From a checkpoint of a small mixture-of-experts model trained on Wikipedia.
Size: 11 layers, width 768, 206M parameters.
Experts: 464 SwiGLU neurons an expert, 1 pick a token.
Below are experts of layer 6 (counted from 0) of a mixture-of-experts language model. Rows are named router (the router's row for the expert), down (a neuron's output weights, with its number) and show model dimensions 256-383. Each number is 128 + 24 x the weight over its row's rms, rounded and kept within 0 to 255. Numbers have three digits each.
After each expert's rows: a language model's description of what the expert responds to; "comes before" lists some tokens at least twice as common just after its tokens as in all text. This comes from a sample of Wikipedia text that the model never trained on. Tokens count by the router's weight.

# expert 2
router:145151148178167104147118124083162102151125128150134152140121106145143079144118165139078095105155165125150134128163073114149151153092129127135155093087124117167115167148132106138182149142121130108151152112140118117117105138111096150128125129147159137146154105137112120150146146125128150178136117120102181132093113126141120116136156080142159147098140147123129131163144103139133116160149
down0:116150166133118122121164084133147138106147131174209132129157148077119124138144136129116113132127079124120146105101182092128142129139182133129064179132118086136125106169107158143163115164114124140147133121168137116119117154169112134148111152156138147130152104133153122123135144127107136097120152114116158094152140145118143178170111096114124114108150110158105096089127105113115133144122
down1:075132097114120165113124123166107088100151150122139133105143140083137146141143093144147103146135145157137123134150116159134103152121135124154157105130097151100123126110106091135116084130131181112146122137124139137140099163115133140141131146135136157122103105164125127158132140100125144112180092117096117169132136112103143187129113148143149130147124141073119118075111178112153138114143
down2:121145079129121120112117101115103112128168132098111151084126136145167100120147162123134092140146157092170054183118104159108117133082097182130117161111095150143128163150133147092116107152117117134116159115122119107146168145117140146158119133124153116109131120122128170122136116148127132138116106147143100134138104128113110124135151156108160119134182139092127105130151116119158143140127
down3:160172138133097133181136160128104142110139151114129155087125111132163100139098103123144105113126149117163085129123116130080160140141123140139142114122156121132124120138121116095154124146110138113076121121114146152141116166156132132127100168135109109124078158153126140137122092120154124160122149143150117127141144136068128094099112169120159124132120137138113104134141142138142129146139
down4:127127149140159105150099143125129112117146173105120096121148144157120123134088122139151092111135106155104131108106065163104140136145126140137129104145123152146083152137128108163142127155132100109118097140117124131099104135132099109090101143119134132154127140131155102110133133079138106125120145138140122105109137141095114123129138110200125143146138156122116101135043111127102155130148
down5:102153123098117161108173126170117124089115123111144105138103109119151168095111094122138162112192134107153100109155104119100130087129169161092113184111100152119107088111115132145109074127116152174129137127145104164134129126124103091173115126134156130132090136136076161106136115153079134109145141179136109140107130153132120157144106125126127106136120150161101122168133161133116128098128
down6:107127123171134102169065129106091124127145120140116130165131115126105129170127113131138121129125122073117151133143150140091092114120153142131128112148145127158112178143138169127088169135118138137085123096150154156137158137129162153100139132112131134132094119108168155170136122169155117143125124123148112110152153152144125125094118114160111153130101098111118169090146108098110087144155
down7:128144086110153123122092127105115138096151137167167136125137107112106117119110107101076133104135116133165131139149157135118126136105147158088147151169186105131120142102112106148129100149136142124131107117110159145162147124109146092103104151101133129178108136133140106120124126099174131163103153138167190165116115145140103135151192146169147173098146143159087117139143144103195090123142
down8:151147135100095110165122146089133130085136121112121158132122141093108084134078132132138131126133120095153111148133079112146129140171084123156139142122108108115087145105088146142164136122141153125125127104116143125114133143150114128123192106122138104133139144105112131124152116115146132106118141113147120135126130149148125141131164130089095106145158129118138144170152085152105115107135
down9:087150128107158086125118136099136122126112146105087145126154173121129119127106146127127116148089127111127130170152168139095114153119114115127118079140147138092168176124079119170156108106105135117074166092141094138121142121149170095128143164092132104064159146123120108146136125112119085104107098148118084140113125157113149135086130148105149139106135134120111106047119095115145159125107
down10:127105112124137107136128125100156148123145145078138135145127109091136127133126137144105107122114110079163116068161105174144106135130162156165120132133138182084145107126146146135114139102119102096133124133118117069133152145110121116095155118118151131067162138083113142145100111114164120160071127156131152113104147149158121124185137162115099142138103106131106189169142160142130126109139
down11:153138131120142191143085122063120095123145088114101153149159142160140120118122131122146140142168133097143131107096112104117106126113126092126142072110161087170114113143128131175190120120087151121148150100129135165152154090159111126133139130141163122139179135173117141095114115150146109097136095171160132126128123135109155140116097110169126098117127105125185135185102165111140112134153
down12:109116137074105114116105157135120092156134108119116098106104150166098156125110108136125170121124069136136125137129143130071097122168140100106145167153101140116118163119141167094183098153126107180132137163118126100150110160065151117207115104106084149118147130133098105145142158111094124105157140076122127148119154090117144148145105117136138121151102128111111147129101166174151118094173
Description: Year prefixes and table numbers. Century-prefix year pieces (199, 200, 201), minus signs and numeric cells in sports tables, census percentages and career statistics.
comes before: ".", "0 ", "0", "–", "1", "2"

# expert 9
router:114105143139169124139136157096132139105124133159174122138134098129075079077144156153104100124115125112091126125120198133122118127149139143164103123077133164146137142117130121123118118126116100129111156099158104151106085150136062138158150111144120135114130148130134146110108103149128144120168142153121094133151071114133147114141130102155126156142129159114142112202164115126162118118120
down0:128149111119111185129133144117122166106186152151147168109118140179120165138184115129127162147114117145172127117149103122134066159123121143083137077107118103079136138139149097102157127129159135149131143165106087150114133143138134094144121167135117131122120113065132124132174129109151155143144128148110131152152149122134102138131120092145121131177139126145109118093118167126158125104148
down1:145123128115183104105083107139132094135070104125134126123101083077122116120112147129089159152183133131130121157091142140086107099166120145126103131124137085074152137151147150104153179065113160115118133132123123102094123143172115102145131078112084136142130126141164103117100134113188130140151139120143113123128122133145138122117177142103132106110124154127132142175143128154167116122120
down2:105093111093089140147116108118153130117146117125149102171139163099154104137086158144094172121135169139136136116132104134134140116119119146103170120128079141151103116100095131120141140095142124128158166121156142154122112108115096133172130105172101139124159149130135134097135128090085090149125113157079139115130152095123124090157131149150142112123146150122146135108151139069092146117113
down3:091102136099111087144154130139130136137128129173118100136101137110173124129135099101144113105117099121156116130177099185126155142079124123120135156118126058097099118126127088126119136177151129131083125125126153112153152095097142159115151130128207110133081141114119137142135114113127114137150109152095102122102116116114144099142131115102053136138146113112104183087127148116132110095124
down4:150139170142151133091172124097151160115127163124083134174162136127126144136115130104117152095127118177125100127116120164119097123116145105130140141090121123125126074112108143124100080145143113094112154101149131120151137114181112102119131130146166156168135137137134151138098117137104115185121148107145104139131101148114147125168096098095072117103101144116103119045188142193094110111157
down5:139098091144132130140135106133133102090111120117108121109185135112172118131144160070098092102114108101120121138137137105091130150147106175141164148135104129165143130125114083105098137132124141152152126142116098081081125094123096103112145153157129140121110121116145128155168109128130106086152140109106145113098126124149136121119132187156111129148105194111151148088158183151128144088118
down6:117136144180110123130131091121117124103116098098082152142121128129115140129120158141138143116133157166154137115160123123111118139127147120107112139115126126152110130112122149097176109114127133129132154112146116131118148155123129177137123134166148088106148130145124103095155155102136114122102096121112137151160143123109075133140137159160113115089133141135162137090112124132136122122079
down7:108154114112141135112126127126156131082111095107142106174146101116155125106148150134139134151162118139093104101126162133133144074069153132112121129076089084132135125110091086147147140132118132141119117094136148147166092147134113131165105104141157109138130164158152124125120115104112150104110122156142161102121141165123156114166075127154106157108120122177109112106149143109137110147132
down8:157144149085134154130180096113117155126121144135146157133159125145143110123118095129102145122117134093148114102129120160169135176146089146105125127095150153184148150174111122087123101170116100150144099153147119087100120190121129160099105136139147133141082098088111173110092126142105158136155116165167091134137152147141152099134118105108123126136105125128140123106101113123144147133154
down9:126129097137119165144143129127120132139125154116088129176176104135115150139134143137097098090115139132154128131103128136144127134135096174128101168149172118132134133114142095150121161132170132144123128082102124095123132153140124142156119144106149147099128143126138142104127171098122167136097125127113097116090133134136135097099121159160154141138150081124112130150143100128164133113107
down10:192100152092125112151094138143204097073182129213131107144124120101117111107118102161132144144146126072185141157075119131146131112135147109108139162111152146114145093088134120182103157138120160113159101107085117143153133099097126138156116086134101119103129154178151146116122148094116088136153191116126146128128131113118098150168103145129126109190149137095128138121153130148117119125120
down11:104122125113123131148113142154111100137116125109110128126134129131129085137110129098123149103069116133131135109134159110153104083124139113121119132173104122056131121160137131140102115127154159141094151122122155099151149119120106128137131106108114104084113145124129115100099122122167092131104132120134132162111153137138138123105108131071107107119127107149089146135098133098148143100108
down12:156138146159135134163150141110073101166161064080149130120084150110136095151094151121132134088109161142143144112114103126138136104106111117135101154156122135141133146092173127146144121163142148136100155120108119143138159172121152106161123118138122148162172143148096131142119115120119150134088111142135113143123130089100103112125097108146140172144122102156139138175141148160109106160102
Description: Narrative verbs and function words. Main verbs and connecting words in narrative prose and plot summaries, such as develop, joined, moves, said, to, that.
comes before: "the ", "to ", "a ", "in ", "by ", "that "

# expert 1
router:146178160150157132108130100147079140177097124123139190176114136108137143143131162114102146117121159125129106137151131139128117155114118124103112113120148135161190155116142111105130170128112107152140169127137135142114090102119166204130155154115115167096163130140104142181127139114170086118126090102134157155123134130148085130100137099146173149110128151145134112231110124144131090131129
down0:104117136157118108149133172122110105097085124121114129098107138131157102146117081092103126122115122113123133148135124094137105150125090159142140149095148120135126128150119135120120102168119087105112119145151143099136136121130098152113121101150124139179153163137146110141157145117162122129142146123137136117157112148125131113070120057132130098104154130152141148123119071117074071121120
down1:174144104102126136107150119153137125156145122100147149134090094115146089118128138119141148186128128146102146135147122147113112141107131108080156155139134142185115119150149136109110119111097122110131139117150094098169116084145092131138166125112142146153114122109094155155114120133155148170123134132088113115148133108113096139138102143183119126139127104147158136093130133134130103131134
down2:114136181080151102169140120114139119167139138106108227128118131140165147114104149108142106114109163098117126136151133132185133112125154124102201169166135092137123141110133135086119124137147141125118154137093130104103097121120125109183097101117139114147143114144110076124104099095152131121128104176127157124149114113107153092153092086108125128128124141150111143102126146142118162190159
down3:138133095101145138156171079159140130143128108136125149121124115121078180183141142117120097138105149101109138118162159085105168177114123168111129107127121141182168133076147155113167187111138130146151108157126158145135098116101155158131154115134088116116141157148115104122111102150127076124143137163115161164100115084113131109090120115143132127106143123117133130136108135136121123172118
down4:119134117137150124155126158159133095146138084164144130123096149171136127127136110162110146128114132153151123123129134112128086124092064165094150156127118108132126136156149125107167143108092125092172145148155179113113150167127149117122110126080121141126117139192146141124123086130130111128083091148129131141141085126134116190120081131148131084116137124134115143096139160166118132153119
down5:067169170156135132107127115141143133128091098109126126104124134112123173100150121121141169117137130155120153153141137128166105077091139126083105139122130131136089147100098138071139111134132155095111130115093100104129103090121116157119117150147155196153126137115143134111135132157134171084093175119109123152138144127105134124097112140140132159100115169104113136165105087153136124102124
down6:126096119131148123091106146118147101098086172122131120150136137164126122147131127111104129171123107134124112169087119131095103140100128127163155151142126140162131109147113105143096128150146104077123123177142108148117176155149112143131129153124134083142046133119117127109151112119106111120148121130120152117172160127085138137122140142168107153100089172172127121160105159153149165119142
down7:100109113094137140148099157095147144157113138074133102139064103172115137118135150149153152170141096125119152182149172112112108098098092119128151121088123134127094145134134152129111120098138138193142125124154077109169099117173134188147123169132136154122090116120168135129124140149154104117143111128145140132116135138138174149138121102113107165155155107159131115095153151143160122108106
down8:118194111098136139149115133111136126108132116114123116114113174105102087181100127132128098135144157130204135142143126137081135116119116174112158150116111148130129110122156101062144163111136104102129109167094125143123117162143082083107091096145135104136109122124166111107153104141177121153101131146128150107117135098141137130142149164160164093141120171140081139169141125151170147126090
down9:111127123093097112139144166140103120108129111112123142093127106120151124113118132129131059096125173121175161108149116109117126096130090142146113125141069104073114166160104124101099102142134098153163098128061128117100074113142120094139119082163108084112128093133117160128092096129126095181132147163122123135128133100115143095124099051096126143116123109126151136109192131162072130156109
down10:139148075090139123159128167086105131152146120112150125128139137145121145132106089142129158126134086116146122106102161125139115135142115100142155109131146171132111132102111144086136127135166116164140107107138107096152156147192189128145113112133141095093104134159162104121118093175144122150143105116122075134137155101150148140117153158129137096142129099102075159169105160108126121128121
down11:147100128092135112093101115088144144135147146098164133117146134120172142134099115087117132126147153109111139104103112129123128162133140144128131096086101136142146162140141144158099166122146118123114150157134101133105085148105167159160108165098103144168157098126162138128124131108129121152118146139097128128106093154145116124130152169123119132063143119129165078098117122107122149087102
down12:106111077174144120163143137174125128115180111140140146118126119127064071145116183124145115121130095126112106122125135120158105108132147134145124149103075145131115092088133138101146135103143122152068139153137145118119121078133123133161172154128125145109109093119136124170163104113142150130156131115122123118136100100168120143175120108081142111167114143115135102149179099147132131139159
Description: Locative prepositions and digits. Prepositions of place and time (in, at, on, during, across) plus single final digits of numbers and years in tables and dates.
comes before: "the ", "| ", "|", "201", "(", "200"

# expert 3
router:111148140141146124082128127105108139129121122106136122148134118146125112128101147093137114120108131148124117173158132128144160092137132144130141143101106156179110129152108111144135177125114091108122135106175124153116120138153162135129127135128147161097130112134127130147126125154121120140114119186135136133128142112163154117112111087141099160081089135139129115228159128125141135100138
down0:115132170140113132133135124139144124102101127149095133150099171156109128139136116106160168134097151121079140170119127134129152126120125117131138159130180110155108157132162131104120119163145104160133116094064130173174146118116119131151113124087137146110160156139127119125094134155080117149128117128177139116159110097151116145124082140131128154140138177082091133151115069113149144115109
down1:130157145137088183111177114150093105147111165134117116123166073118121114070110126128142127076137112143161130139117147086123147137153127155119131134130107142151137141139140127114114110153151161126141156136106119129130119133114146114156127111123146128172117107147124105124112144103108097157140155096157101124116203140128111158134144121146120132137124119087150111173147104110142124086092
down2:135114149125149109122115100126125114136097114122143130127127132126099081133133130115140139140127134133138118145146140093098111136136133145128196110119153130164127152120131103188088180148168097144147141143158115137127136116104145129091092116132097146136082113100115162097079142087145114160110146127122123073101147100109115146111130106109128153119176137091091108148155105130133100101135
down3:102090144147132140088183138149094109147142128105124113134136142124100119109175128129112145107122094148132091111110143106142139126154090152133131127130130115144113129077154104137163118112125137158122101116101136109126122165123157061121134115110142106096089103070138145153108126144132145145111120129136137124105138155162117194124165121108111132169106141105149117106164160118146071166153
down4:124145168122133108176103166119154129063161105160166048109144103147127122124162131099109136086086108120134096144144117127117161142122133163118142148107112116140116136113155122093091142114112135169139112123143139102119111073105117157155126138130156140103109137119165091123127121156144134108100134113158122087111132152107114170141118132149126099137098093160103118135133145155145091131120
down5:124129105175154080148124172119141130152121135098134162157136139136111164121103146168131135177095114143140097156152180122131151160119107116102118154118139141164093140152149135143148126136157134136108113183088162127117147129125117135113119134085107111131070154088113178155124116112105124166118134099146099128112081143180153157126208098134115161090135126104156099129140120144085132166073
down6:124098131152108134117145098135123127123162086127106091120121136113165108111142126146105147139100126156122104184092116152088124134128123117107135119135118097092127123091132123152139094132157079126144189140147107103113085118152167096152103130104160117144124111142082140154126148130089145109142165149138146095169124098136119133147130145149161083135078120120100120133177139140126151175130
down7:137114101127116154106125131101152121141119156081093140190133164159084150143110108130171109131106109146130129097093125112144107086112152127121101120139164112133117127097118114094134148156130114175130125155171114155127125074101176131140179110124100122142113106151107136120179116148141132103128140116111165123124103120150115119117134067143128138118126148161104155142112149133144132136101
down8:099161112177128134144115121182141143149124127106132121167133159171148092091125164143108134157135160082093074115170151152105117155149139121118097169112131130168116104098148110148128116153120133095093137142124142117122096106123102161103116107132089017129156126135120129165098123108132177155136120102125117134174071130102133153123110137108144082142126134112147142122132126147123114171113
down9:137103153110125096138151117116104102116127084092115130083110113144143079125143156133109132170108145124145103105109099118101119117126128175119120154114118150107126135089120132155153116119091141109114130103164157076123131114116159125112115132127141094111106160124131188151115148154115127119176120112158127104150144134135107132132134105130164147129113140127105139139096120110150127142155
down10:132101113135131119119164136129074114124116122129103125119135092151103123133120081132135146080116079163124132095105075133110171134162160145126113096134152104116151140123149095103097151179091129115113127086129088161178108143141157129094176139168166114124117179092124115116124122093145077121148136099096109126131154134129097148130143147087130118101109069091137123116132099159101129112114
down11:147096133129123096131127145116117134135136133130145117074125092137139164135131160189135123114110093108083153138145101144170151152088156119097180098110171144152092129149123176137085159107072147121107128128120155108112139103153129106145151139126145192162112144094113141164161161086110138146105095088091121124093107128077138071145121174173114059113118122165107136151141129129114146160104
down12:128132138092107118101107094123156116167145191052124131064139129158104161149166103193131132151078128116128107132138132144181142113118109110148100091121120126108147133140124139110124112150107103137122130095076119094139105129119135141123113165104144085116121142147145080104128080113098160134124112138130121120147127100108127142133152161163152125141156157141063097117138120115134118109090
Description: Closing punctuation and headings. Closing marks such as periods, parentheses, pipes, apostrophes in names like D'Andrea, and == section heading markers.
comes before: "\n", "\n\n", "s ", "N ", "ia ", "See "

# expert 8
router:133177124163136123127139105098086124182131127128127128146103160140115105142149160106125100140134128102106139133178106114129150134094153177143151110072118115152114132127121123142112148110103114164140145116141154145132092157145090173099122134161180117099173133142108115130126151125135121149122141095131163136113126121111150094163138128120131165115117150118120149196153115106174094132118
down0:081158106121081134130142113149104098129135078122148139099144144090115168134137112108111089145143133122111101157090125151135114121100089128114159135120071105140089125145149098100140152145155161129127136176131137114140100138123119124141147099161111155147120116113139128121140090106140121129172119175132173125141131141130101131111075117122113156097073127111120124026136129154068092146137
down1:099169136127122082109081118137127076130123117143135139107110095113119090089167157150098123087164066111159130119105109078101141156131110124145142133178138090159155133123092147135140157106071131152147121094159117134094097134139148129111097138094128060163155167163123125160172157105149136129107174168101123138131104171065174139086132105143087097112142130113119145149112121153128168152096
down2:128169192102117129123083129122121120159122083149118132125125121112158140182143130142142118182129113172105141128091161141172161173166165085149138113128165158144160127130144102125116128155129142106146119117125173157115144105107114113166128112121082089136172126078114110174121126097127142148106130146137104100125120051126118131118125123099116158149152104138131156098097145177125112160132
down3:104160150138105085071128144129174125141120126146156105128175119092125123105120125102082105141127140121100119149096133165026141133156133139085093179118107165146130160134117146124122143169125127113120122113112164139123132115142136121122154176117124161132123107142119161123153106103181157160109134106123149094150081118147143150122133150142171088141142113160117122165144123145109111094094
down4:129122117107137179099103118136088130142130084132146138128139103108115131126131149106172125121156126153111113116096072126119097149135099113111123132140127133112129099135090120126141102141156082111136176105098173158105118149140105122141166129136126166115121136101118145145137141092127153127119184104094084138096126185097133112166120117176117138110128106127119152110123134156114123132098
down5:114164125096142127120102151145165128109130127087146114080118109133134138109127131086096123089109170129128128131165132126105138145140127104173129125113169157136119119153153140140118082152175114149166101096140126099150125111131123147091155146132100149116097121147124168135139200142160108066110181117141118143120120102141175135158134163112121129139097096150117125207113110116091115120099
down6:116162113143134134135079123145117122135134112132137111163149140111125131103126142099103144134134112111132128131155136137119119153121145144128101150123132180113115174139085139125129092121105103146108102135124167148159147075110110104118127140154120080132128097123135106096136165133100129127160140086132098123128100135112109131151089164163145118066144133077174104176161129124165169182125
down7:101159119166133147140092107137102124136155097131101105137136114137172181111134127127124056143127133126151147158157170134121124144124183167148116123142093165115109124143137099104128136103129128130121150093137169129099128154107141162139138138101150116100134127109129108114130125147072134136117110115094172100114103154133084118202094115130130140164156123144135127122124107132110136157169
down8:114124115151079091167083112163165075124145135109117092187137117093156126152167161127140110081124144168160126102128099119087127128121112158135138126167085150120105134087149171174130121147133086108119111124143106124132110117103098121085098101135101161102138147155117119106125149141115140123112138164092117104173119131104159103132147193119126132120121105144124143134175160146111164075136
down9:122106156098121111117108115124140145122154142147113115125151098129142131128179129130094112142146168101112139100121135148119142129114087158156081130153101172164145076114150130155143185143118135164148133137144167136119116166159111143152131122121080085128121108151143090113170114120109109124134103109116112133123135118145114186121159101161144098159152099142115102103131146134091145140148
down10:135145131113153074166165141130130136119108153155153108139080130071141139141182104141100168124124149122130119120165105155095140149151102136195102112108188092104098102098155125130148136110110113103086110194133145104126162085137153127141118150120104101137131144151099106150120114126119091127099171132112130142137154145148118153133184147129070130138192116124148075119151128126109083134118
down11:129134164125140141150104099126126145127143140154139144127155143107121101136161121156088120088156149144112116132158131101114108119120150069168089105106139141146153097136138113163135144100126115129126111113123101165118138132110111135133143108128114131112140129145117110101175130129153126157138115167130125125106108155091136098137123097128105128130129098131126126093126125081113099055144
down12:132125113087154129104101150123167190113113105107141127140134100145078135123148159084124148108109125097125132161149104105113157123118137112127148131150161095082165105135113148138123108118132125106157111158139116110122140121117043155147157117112142111136108155148099135106153121153117124103131115142170150133111127104200094095125171062168152094129143131149123125106169143083135116148116
Description: Line breaks and sentence ends. Newlines, double newlines and sentence-ending periods closing lines, infobox fields, table rows and election result labels like Votes, Total.
comes before: "- ", "| ", "The ", "In ", "==", "He "

# expert 4
router:172133131156131124162107141118109130161190168137154109144149171116113119157117154150127063138102140096125096100147119124132131145145127141150143158076094168121111141115157107109124141119093123163148137122135086089138142118124095194128159111128160125159152152122124142109095126141120119152113140056118165108127089112156109112140157164177120115104131155145148132197142120185156121132126
down0:098143157146150153170150081086154122080142174154153136082147140079119131135122181106127137138156147137069137127100113127125083127097134166146112139134094129159152138169132127170124120148132181148153149082180118125123159113150141123086091137126141178119097138159110064135106125117136146153131144147137084119113154130137102152153145144138137092191109103121111106117133146168145190122105
down1:121133146120107109097140138165155124161138161115129110111156130122138179131143141118106071128160138117123162146102131092135152121141169115139135124119161127098134150131137145169118157100141118097073135112124116158131125168143134178158138125157147190135202094126085129145146142121127145121137103150127134112085135104137144135116134088108139118114144165111127124098140154168113104081078
down2:108083092159111080125101115128130085151144141164163144153146140153101175133142155153146069101156139118130090194159107157156161106140095147090109105099119142154121127110154132182146136153152123132096129064142121163138130080133151125073159130099118158153128062154101164159114143162132125132134105180128117113093115124141115132150150113127112108130134140146145140126166108142118133142131
down3:122109128113112146142159132144175151186170160121117154123071114136119104126136055136161147107129160161130145139140138091077084129090112170131166088062152140164138173142109127159151151144082127133161154107118106161112111141122138111153124116140107101096115136120109125079149121130114134103127144139115126090113153104143148116115137161132146148094139114174099120110115154142137140121146
down4:099118147158132112153087118138187127109151152171093131110111101099152085102096137126134139101140128119128123134119097147112124097105103143144142131098131122097144123149158155146125130113154076117088127118128135134097161133072142170136132121139140120125153151095152116136144157102099142121129110142123111156178192130123114102125153168088160133114070127115130151160138189117114129102116
down5:104136119119164094105136098134105111116170127127156136119149142121127123128124100110123148139147152069125128131086146120111093105135108134095145177134129118157144107154125134166113133098126152139114087134115132155118102146121117171128149142162131118094145160151137133104150105157172111106187096125125083147160100170091160194108105145118166155161163146114125106131106168135149121141135
down6:133122147092147145152149107135122146111166111135113179118122161113136122113112165143123161158127147152107086141133148175125116147135152146136136129113149110113097116140161139138138117108148119120137146146094102127119122117127117130135080150126099127071099147129138143106105174149153137158144133105159125127110127140125137144142113105124169129160075181150092150118144134121150169109157
down7:163145160116117161118125138075085153116116096129123131084115127128105117116073153172120099132140121132135144146129148123098155134118144186124169129091162090135165147106165165082122113137172185083127154124144133072153086124133183065139138134147137185093107170120147112120132170097147129131132110089145126113134126108138078128125136103118123139125137094116133133127130130151126131157125
down8:105160178119102128129103142137133111122127135116167098119142132133113095136122138117129151079115122155113164098111118092128091112110133067200111173163126150126104137132098140113133133133119088125141145157120182127103074143106155114098149111151149123160104133144100150119122128117137137131129156154140119119116104132128120113116137119094155124106135114105107099141129113131091134151081
down9:111086150098154092139153113132124177122092137120129109164111075139155151146111135153163148081137101161124177096122170187131061128099087171143155162114103128147108159139110163120147115126112121173133134131096106126133106171112139097150157108173141135153138119095082129087126111153087149162139103146178164122102132123111154146113173115144127132130105121081128118124107155133095102125110
down10:114143125077113168112126157129129116119150120137123100094129136118084108118138139110173174112140153113105114069142112134129125143146061107113143162134148095144124108143149104115145117103141130181128199106109121135104116112166116133124179135120133130164131087090103140116133171110150106125096124137146114100134072125129097129142138096121122153102149103150140130125108119076134157128143
down11:161162120119121129151113105167122158163096104140160107115108156105099176141128111142119086116146168089129124161112141128143178131128124098152108123108138138166156088113163148196129135100072121115148120172089153130125116099134146115130113141122121137166130139131149124135129141156120085094118176161132109110070102116109129146123154092132112122126144136137119150086159139186145141087096
down12:180110113122120117150146103127131145165123137109117103100097119129149111109177147164114136083119163146115118131122073187133153134128169148061121139154096081103129169140150107143149169155103158141106122154134121130107092090152116138121154158097128164118118124116119132096070129088123111118173155132108145110102136148148103118115108116126182087157119155113136112137101063151125109188145
Description: Word-final suffix pieces. Final word pieces completing a word before punctuation, such as -st in Amherst, -ation, -ies, -ing, plus England, London.
comes before: ", ", ". ", ".", "'", "\" ", ") "

# expert 6
router:148121075140171145107117168131098094162153141169146121133130140155081106165127154111103119131114121096134139146113116148148104176083143141137144138037132177116108119107144130129106131143120092129134159075179102109113123125113105153104180129119168127099149126143109145144141106116110110126106118123175100130126149143148095101130158106158123151143106129089138128199154159124173153136125
down0:146120132126108128119089094132136140154113113132099125120115097109123124139117135097109143109128122119116166139146100124100107107125145116103104175168148094101121152093095117149110125165100147089134105117153159132092140144133161112111074132129132159082139148128124126150148125153084136092163118174163105139103103128136107148125085090101105103105135137135148160097152107115162157126141
down1:106136114089117137118141098142145128151107139127166085148132155156112133136151119127091093139118082109140140080127110144139068132101128092129160145144138152126082151120130173162098186089094076094119108125123128144142064146107098154183169140160077136126116108135105054121137106113129112120105154142156125144144107103098133117134119107155131140094115157129153117120147108150180082114154
down2:139124127091125118101178052137139137194146074131115156159140134086152161143141094115085167091088108134163131146119086154138098072107122156174058158113138093154121125106136154139120118109130214093117137161124102190118112092072124125125132095154159151166111130179154143161136160091139127116112138105117152119157107124129159113111119141108118137084109143094103109086125106138121107078098
down3:120157153161098134069116143120159109133127092144160148097137142163151148121123093103105126114180085107119095171164148145062147162154138104131108074174095142119125095136129156097162137148124120145130145120129117123093098115160071137076094124151144131131129091115169114098134105137106097120113161159080148110133115144133138089092161162130170104176162122122137132135123095134153143167109
down4:141184130119168112135126173110105132113139112120141160142099184174133133118155140140149166129159126132138109169118138139169111125124088141140136088040118107159156100167118130111149108124128135124128140170125163109099161113131104150113122098169130121063096104132110124102151105113128119167148118121153157129145095138103156119081113176102103132179104127148142115115149119113138126120114
down5:107148099142125157093118109123143115157111092135101104132124079175162113146111132109084147133110152141146112157136146145086147129172194148124121157086104148135133074151137111166136106115134116128164114159131125088109128114114134134078092146109124095064162130099119124127110122154150127137147130135127130163115138148125130111123187147118154119088108102171093144106111105152147128120105
down6:097121131125136159094115109132154102138145175102095116101129183144126100131158117112104178086137107121119108136113166125120119158091120143102115124124158153145055136152090128192134171103118110146092103096167137113100168093117104160148123147122174168120125093142127102118113133123131107121122124124114145076126187094087147167123126177165146117132137183114135145082171140142090141117085
down7:109152167143153109137104132162160133100144150120101131118105114125130133133138137120094100096141117096107120052117139068126164147136148119122072151114138137170099138136134096141148148181158142090138156111130113148145113115111141080203133122155098141144117141104053102109087110132109129140127148101122168124145113130124113126156108102088102107127133102169118133083117118128120124137150
down8:128192142124101126118140127099125137139107132099150154161140136139141108122137096079100133110118170132124121130088105094108139144136125132146163121140117095126131153163107122152125100131141079177124177140168136108087090128151130122103144128082133124093159094119133145156136118142113118121090097122102139105116183145068139139108171126166172131153119131102111129168107122085105126125168
down9:116096130100156126140148110118160123115091156163159084159175157106109108074085169173098152147136097114156104129134105126116165121139150121134123114144108102086108129108131134133107115148086093114119099126180107106142116108133160114161110150109133102134110113138172146108122171125162202118149091177176158131145151121141107148138152146088122133179104147102145131137135113099117163117056
down10:139137113188138160166133135089116118145116146120134182144139133129137099108132109124144131142110134111127119103109163129163148155091094166124102146131146172134169087110091098136121130133146069106140157097144127093140160130096142114161080136155150114140111126138078135139145136129128127069096157137148118135158132146140163099145135084175081131103093148115095125138130170093122138148125
down11:097110133081088123103103139147162136119143183125141120126102135158116095116105131158156110140140122137152180178081124118140155169165165156167096133145134101088134119137137149149140143103127111136116122179149131110105142138153134117153152090112139155146090112137125103128129111116124156168136170174159138120140150115101114105110143166135129081123157095155158144096083108104107197166151
down12:130131116153068148156145148118132137116154088118139107118092110098132073115120137124147132104154107157108140124183127134146142131146120136111147123157124142108124119144104148142085092126077163120116092132131157110142107133127153123132121126129107143176100108138110093122144154091097155133119180129145113088146147086142158157158129128115156122161142128120161149103124085133184102154114
Description: Institution and place nouns. Head nouns of organizations and places after the or a, such as company, city, University, Administration, Federation, Museum.
comes before: "of ", "and ", "in ", "(", "was ", "for "